Experts of a small language model.
Size: 8 layers, width 192, vocabulary 31572, 41.8M parameters.
Experts: 96 experts in each of 8 layers, a sigmoid router, a shared expert of 64 neurons.
Training: a variant of Adam for the experts, 416M tokens, 4507 steps.
Below are experts of layer 4 (counted from 0) of a mixture-of-experts language model. Rows are named router (the router's row for the expert), gate (a neuron's input weights, with its number), up (a neuron's input weights, with its number) and show model dimensions 0-191. Each number is 128 + 32 x the weight over its row's rms, rounded and kept within 0 to 255.
Before each expert's rows: a language model's description of what the expert responds to. This comes from a sample of Wikipedia text that the model never trained on.

# expert 7
Description: Linking words after a subject or verb, chiefly was, were, is, as, as a, served as, in narrative biography and media descriptions.
router [162 165  79  58 131  97 164 148 127 129 129 125 133 117 148 114 103 106  95  82 160 118  83 165  87 191 104 138 148  81 130 123 122 103 129 124 116 168 119 104 124 152 145 155 166 144 114  56 145 139 174 141 176 136 118 167 113 112 147  78  97 102 217  95  98 132 131  77 111 136 195 157 108  68 130  68 127 135 146 124  93 139 131 108  94  91 134 142 125 111 172  92 183 125 126  99 117  91 131  67 126 169 135  68 151 142 165 115 143 186 159  78  64  77 135 120 170 136 118 105 171 127 107 120 118 139 135 121 118  99  87 124 109 138 183 102 131  88  84 118 144 144 129 158 138 101 127 147 120  99  85 123 124 133 131 170 135 162 139  78 135 150 140 146  84 160 228 191 142 167  60 154  66 125 156  65 158 152  93 120 112 127  70 119 129 132 181  78 145  88  82 165]
gate0 [100 187  95 113 155 117 111 136 207 122  67 144 139 141 118  88 111 128 109 129  90  73  88 159 120 108 135 151 154  84 110 129 112 146  59 156 145 186  99 113 153 109 139 110  69 178  93 115 132  59 103 150 115 142 135 157 107 217 132 145 104 137 167 133 147 117 152 109  93 115 112 129 107 103  84 118  75  82 134 101 123  80 128 183 115  84 110 109 162 117 111 135 140 105 133  84 114 151  60 150  99 117 150 152 142 148 103 176 108 144 188 135 109 127 139 183 203 119 167 101  98 204 148 170 145 112 149 139 130 155 144 121 133 126 126 154 134 166 182  89  92 122 101 103 194 154 112 124  90 114 122 176 121 171 143 144 186 115 112 174  83 143 208 149 151 190 108 180 136 158 146 142 131 141 168  46 131 123  70 106 139 126 109 118 150 142 162 125  60 128 131  84]
up0 [ 73 166  95 107 155 116  98 132 111 196  97 155 139 122  79 182 174 102 107 113 111 105  87 112 126 130 142 107 131  12 116 121 174 131  96  99  59 150  87  87 132 147 117 216 173 170 142 146 143 151  77  72 104 139 109 121 139 126 134 165  90 116 145 165 133 123 143 113  83 152  91 171 102  93 168 122 128 177 113  92 145  72  99 154 104 109 197 162 165 165 106  87  68 143 123 135 136 133  96  92 108 110 113 150 136 162 136 101 131 105 154 136  97 132 210 134 125 120 150 127 160 130 100 131 102 101  63  66  54 112 128 179 139 111 109 173 148 147 106 178 155 145 211  73 143 139 117 130 112  54 115 146 154 132 122 134  70  88 124 124 174 147 119 140 102 113 108 134 113 162 105  93 113 106 123  96 108 169 128  91 125  77 148 100 112 160 130 107  98 144 138 106]
gate1 [171 108 117 126 131 125 201 127 144  50 141 154 108  50 158  58 148 156 118 146 137 107 135 129 107  66 118 112 151 150 113 199 164 163 103 137 182 117 146  73 136 155 131 115 145 102 117 149 170 142 109 121 144 136 121 126 118 156 166 142 114  50 195 127  91 127 120 121 126 132 157 106 163 175 162 156 125 185 109 159  97 167 178  62  89 107 127 159 133 131 218 145 125 122  88 164  59 133 123 122  93 158 150 115 127 151  73 106 147 167 137  94 137  90 134 118 138 160 106 110 100 136 153 153 171 154 100 146 163 222  57 128 174 151 127 116  95 157 148 136 128 151  84 172 133  86 154 134 130 109 132 166 126 145  94 158 140 116 101 133 113 150 158 164 161  71 133  86 128 122 112 182 105  77 116 103 165 120 135 208  92 149 120  88  84  98 163 136 159 136 169 102]
up1 [110 141 146 111 104 156  95 193 162 120 172  74 136 118 123  86 142 132 137 156 109 100  96 183 100 154 103  81 119 111 127 106 145 135  93 120  77 126 118 141 100 127 133  17 137 155 130 152 127 106 137 116 159 124 132 120 153 190  74 132 141 119 103 117 171  82 166 124 124 178 128 128 112 178  48 112 114 157 148 127  90 116  95 132  99 177 175 173 162  58  92 152 124 145 120 116 135 129  96 134 103  82 105 186 159 115  88 197 155 148 114 140  77  81 192 181 165 117 136 128 156 215 123 144 138  64  98  72  49 123 136 122 107 144  97 153 112  99 125 108  99 139 115 132 137 133 129 147 194 118 138 170 152 138 115  96 170 123  54  85 124  91 138 139  90 148 112 121 153 128 109 121 141 172  98  84 147 163 134  80 156 150 193 144 113 177 145 149 120 146 157  74]
gate2 [170 123 153 135 134 175  60 138 124  94 154 135  95  94 158  91 119 114 146 149 120 172 148 115 120 133  93 177 100 170  95 155  88 136 147 101  88  87 220 156 164 117 181 155 150 142 106 144 130  71  78 156 163 104 114 180 102 113 133  83  81 152 156  62 101 111 110  95 135 159 135 159 116 142 132 111 138 120  95 123 119 120 113 134  98 123 160  98  96 149 112 105 154 102 129 116 119 101 129 120  95 165 129 111 135 124  94 174 122 184 101  74 158 149 129 120 102 131  41 172 116 149 140 137 101 128 103 170  89 157 124 135  84  94 168  86 121  80 198 142 114 155 117 152 102  99 112 155 106 112 149 120  88 108 132  80 192 120 145  98  50  99 100 220  94 173 105 166 151 199 120  98 103 193 121  80 146 172 160 137 122 138  69 140 146 145 127 173 149  50 116 115]
up2 [111 119 161 101 152 108 134 121  96 142 152 135  80 169 135 122  97 219 132  96 133  67  51 122 108 179  68  69 185 117 133  87 146  96  32 156  83 114 147 101 115 132 141 182  85  80 135  98  85 189 143 103 133 141 137 130 102  93  96 121 103  84 155  84 136  87 148 151  90 176 120  89 153 133 113 109 108 156 160 160  92 138 143  78  86 148 145 116 150 108 136 125 147  65 179 104 129 136 155  83 142  99 164 117 193 133 104 174 105 122 163 117 137 124  71 139 101 115 197  76 110 145 123  86 143 130 132 104 148  85 130 188 139  96 171 111 162 144  84 168  86 116 134  91  96 191 146 139 147  83 143 123 143 132 124 128 152 110 152 123 109  96 121 109 126  68 121  99 144 142  76 178  80  78 171 134 127 107 169  89  78 148  99 101 131 140  93 131 134 107  94 115]
gate3 [198  95 144  61 154 185 133 121 143 103 151 151  83 166 146 104  85 135 105 127 195 100 100 156  82  83 117 105 150 139 148 117 167 143 157  71 124 185 182 131 103  92 162 105 144  66 144  60 122 100 135  86 105 113 107 173  98 148 171  43  90 126 144 161 148 164 136 160 162 142 150 151 147 104  99  89 135 147 118 187 121 150 205 117 131  63 159 159 125 132 144 142  63 176  55 150 150 100 118 131 155 168 130 112 149  41 178 139  76 168 105 145 148 113 187 122 166 135 108  93 138 124 165 140 123 123 190  89 123 160  87  73 131 164 133 128 147 124 127 106 106 144  97 160 111 122 172 118 147 105 123 164 122 134  88  73 141 154 154 165 123 127 126 121 113  87 155 102 146 124 164 143  59 133 154 120 137 153 115 177 113 130 140 121 108 137 116 184 165 113  96 158]
up3 [139 131 219 159 151 139 118  89 170 134  41 192 140 210 148 159 108 157 113 136 139 171  44 147  64  49 184 112 139 114 103 170 110 107 102  87 174 188 128 135 125  68 141  91  78 109 126 124 129 107 166 188 154 146 111 130 122  68 160  78 117 127  77 187 142 151 113 132 145 104 145 143  85 112 125 140 107 131 144 135 162 131 104 163 101 155 104 158  83 140 107 131 112 142 123 130 166  71 126 131 119 158 107 110 173  81 109 140 114 115  97 150 161 124 158 115 139 181 142  71 164 147 138 153 118 148 127 133 136 183 136 106 144  76 119 118 183 165 102 153 179 144  84 130 119 134 142 153 106 157 107  97 101 111 126 116 157 188  93 166  75  74 132 125 156 133 146 143 148 171 134 187 121 139 135 100 132 131 118 170 175 174 122 176 166  82 109 166 161 101 108 100]
gate4 [ 59 100 163 127 123 159 156 142  91 134  93 121 131 148  95  78  94 169  72  52 110 145  62 137 106 126  71 187 202 105 114 180  93 145 117 134 141 125  94 135 172 104 136  75  61 125  93 158 134  91 160 134 102  92 128  86 148  51  89 153 115 200 156 185 154 116  81 126 147 112 133 133 113 133 138 139  80 162 141 110 180  49  87 205 128  90 134 151  89 127  94 136 111 176 151 132 113 122 127 129 158 160  67 101  99 134 141 121 118 116 143  82 171 115 110 133 102 158 130 102 101  84  82  96 111 136 175 107 139 116 139 132 173 144 143 141 115 116 156 110 163 161  89 164 142 143 103 154  90 195  94 111  84 129 133 148 106  71  82 122  80 147 110 144 126 117 104 134 153 164 172 125 126 123 108 128 111 147  94 121 118 121 112 152 151 100 113 142 226 176 162 121]
up4 [163 104 143 145 150 122 105 154 118 145 134 131  71 127 109 108 112 121 129 111 144 146 107 129  64 148 123 114 117  97 107 127 214 132  83 109 153 155 117 169 195 116 128 102 157 123 157 159  86 181 136  95 133 159  48 107 136 138 145 127  62 114 123 136 108 145 132 133 107 124 115 141 190 159  94 125 112 151 146 138  93 162 147 176  54 117 188 102 126 127 130  61 117 111 179 143 106 114  87 119  70 134 126 198 117 105  99 144 114 154 164 139 121  82 204  98 134 118 105 108 144 144 179 175 107 100 106  96 128 165 140  82  70 217 123  87 157 144 132 130 183 120 125 159 147 141 146 123 156 126 118 132 131 133  66 126 163  93  61  70 113 141  69 150 116 126 177 140 195 174 110  92 131  84  47  80  87 176 142 138 159 108 126 111 150 173 125 119 175 141 166 117]
gate5 [ 76 131 188  92  56 104 156 102 117 125 116  90 119 194 152  90 180 112 133 128 124 135 104  93 161 117 150 104 105 112 157  95 202 103 162 120 132 154 229 155 154 138 165 148 131 135 117 155 150 121  83 100 119 117  81 136 142 118 129 109  56  75 145  98 136 134  47 150 141 145 136 133 150 145 188 183 153 166 137  39 118 152  98 145 130 142 209 160 130 157 157 117 150 151 150 141  95 156 136 118 136 127 107 103  85  88 103  72 131  53 168  94  84 121 179  98 127 141 163 133  98 125 110 120 145  99 143 103 114 177 148 131 143 136 149 176  84 121 149 113 140  86  94 111  83 150 102 148 127 112 144 105 100 151  78 129 105 145  69 125 108 168  59 201 121 140 140 139 112 136 102 110  91  97 156 153  91 123 107 101 118 161 111  68 159 130 175 125 101 100 134  65]
up5 [118 111 118  82  90  60  63 181 172 137 135 129 190 119 125 151 114 100 104 108 127 170 145 160  71  65 146 124 125  81 135 104 126 121 107 165  96 131 125 149 110 104  69  99  85 192 111 118 135 100 125  93 128 178 111 157 117 147  86 117 105  67 131 154 149 150 108 125  65 122 149 103 116 132 134 221 204 161 199 114  83 106 152 126 115 128 101  74 175 150 162 165 154 120 144 146 138 114  68 125 146 127 101 137 150 139 128  95 155 131 157 132  38  60 157 151 140 107  83 147  78 165 170 166 171 110 120  67  79 126 148 132 104 170 115 169 125 100 131 131  87 108  95 113 143 128 151 154 168 205  90 184 122 108  81 142 162 131 162 136  82 103  97 149 115 136 160 147 121 130 102 105 153 102 122 138 166 160 133 153 163 146 110 113 147 101 194 133  84 110 131 110]
gate6 [161 166 137  78  96 133 165  90 176 112 116 151  97 159 107 137 152 144 150  55 173 159  95 203 106  47 101 108 151 125 101 153 179 146  94 143 124 164 168 142 143 145 159 102  70 183  89 116 149 127 107 149 116 119 161 113 118 194 140 116 115 115 114 140 110 136  54 111 141 128 120 157 141  79 167 126  98 114 169 120 103 165 145 144 109  17 102 150 116 149 117 155  93 155 130 155 202 152 139  99 106 169 149 129 137 139 131 141 124 141 127 113 116 192 150 107  83 146 152 117  56 102 144 147 119 136 143 161 138 108 111 137 170 127 125 111 138 160 214 123 150 145 124 112 179  91  53 192 161 126 131 210 104 145  63 100 140 115 121 187 138  86 112 189 100 118 147 129 124 158 123 122  77 119 166 140 141 163  91 153 137 139  92 137 142 113 123 145 168 102  76 169]
up6 [130 110 134 131 146 162 121 107 145 127 140 175 196  67 175  60 135 112 165 156 112 116 148  98  93  99 143 115  85 120 190 155 127  94 161 120 127 125 120 141 101 121 111  77 122  86 127 129  85 172 131 101 182 186  53 163 128 122 110 136 116 116  89 141 152 128 109 141 142 129 147 114  91 176  81 155 144 132 105 133 127 136 136 152 140 135  94 148 141  86 155 161 134 121 168 177 132  76 153 130 139 135 204 129 156  68 175 137  96  51 110  85 126  56 133 167 148 132 102 121 162 128 108 123 141 158 159 117  81 189 125  63 131 131 119 164 175 153 100 115 172 102 118 118 122  80 160  90 160  50 161  79 164 111 124  34 130 201 111 143 144 143 106 115 122 124 145 147  27 123 105  71 195 135 107 134 132 138 133 113 150 139 112  95 166 138 114 156  89 139 163 106]
gate7 [ 77 138  99 149 157  91 146 138 118  90 137 171 121 144  88  88 132 141  84 127 124 122 109 123  95 161 102 101 139 140 122 117 120  84 108 156 136 153 124  63 102 136 102 188 114  80 165 120  91 183 124 147  79 130  95  99  62 106 120  63 146 119 172 139  89 132  95 118 149 160 122 144 114 135 133  68 132 157 113 187  75 152 126 128  51 156 165 133 111 113 168 118 133  99 162 138  77 112 122 156 137 123 182  71 190 157  91 134  79 118 131 132 134  83 140 128  96 129 117 136  92 118 115 131 171 100 118  83 186 106 122 122 102 162 120 105 103 134   0  95 187 149 101 148 113 132  81 150 156  91 103 158  95 117 120 114 150 158 137 107 128  97 176 114  52  85 216  81 129 149  84 104  89 108 116 143 163 123  91 157 137 120 109 150  83 175 153  95 121 147 165 153]
up7 [130 128 158 149 152 160 117 154 141 158 109 116 147 108 153  91 136  99 115 132 111 183 159 135 158 122  76 115  88 126 182 123  86 147 179 118 115 169 155 161 181 158 133 111 110 132  88 166 156  64 117 121 127 171 198 101 169 144 167 208 115 191 116 131 144 155 113 120 127  78  82 148  98 124  66 162 147  28 140  65 139 146  70 175 131 132 117 143 135  92 158 150 129 166 144 127 125 164 149  80 163 156  73 177 129 108 149 154 131 128 125 133 110 149 124 162 124 105 170 181 122 113 165 119 136 180 180 111  93 151 128 121 165 126 169  96 110 115 124 156  88 137  98 136 135 169 111  86 125  67 159 109 134 173 127 128 108  53 102 146 100  83  43  95 169 157 111 196 164 106 158 174 128 196 114 148 107 133 127 114 145 140  84 111 136 125  94 192 158 136 106  97]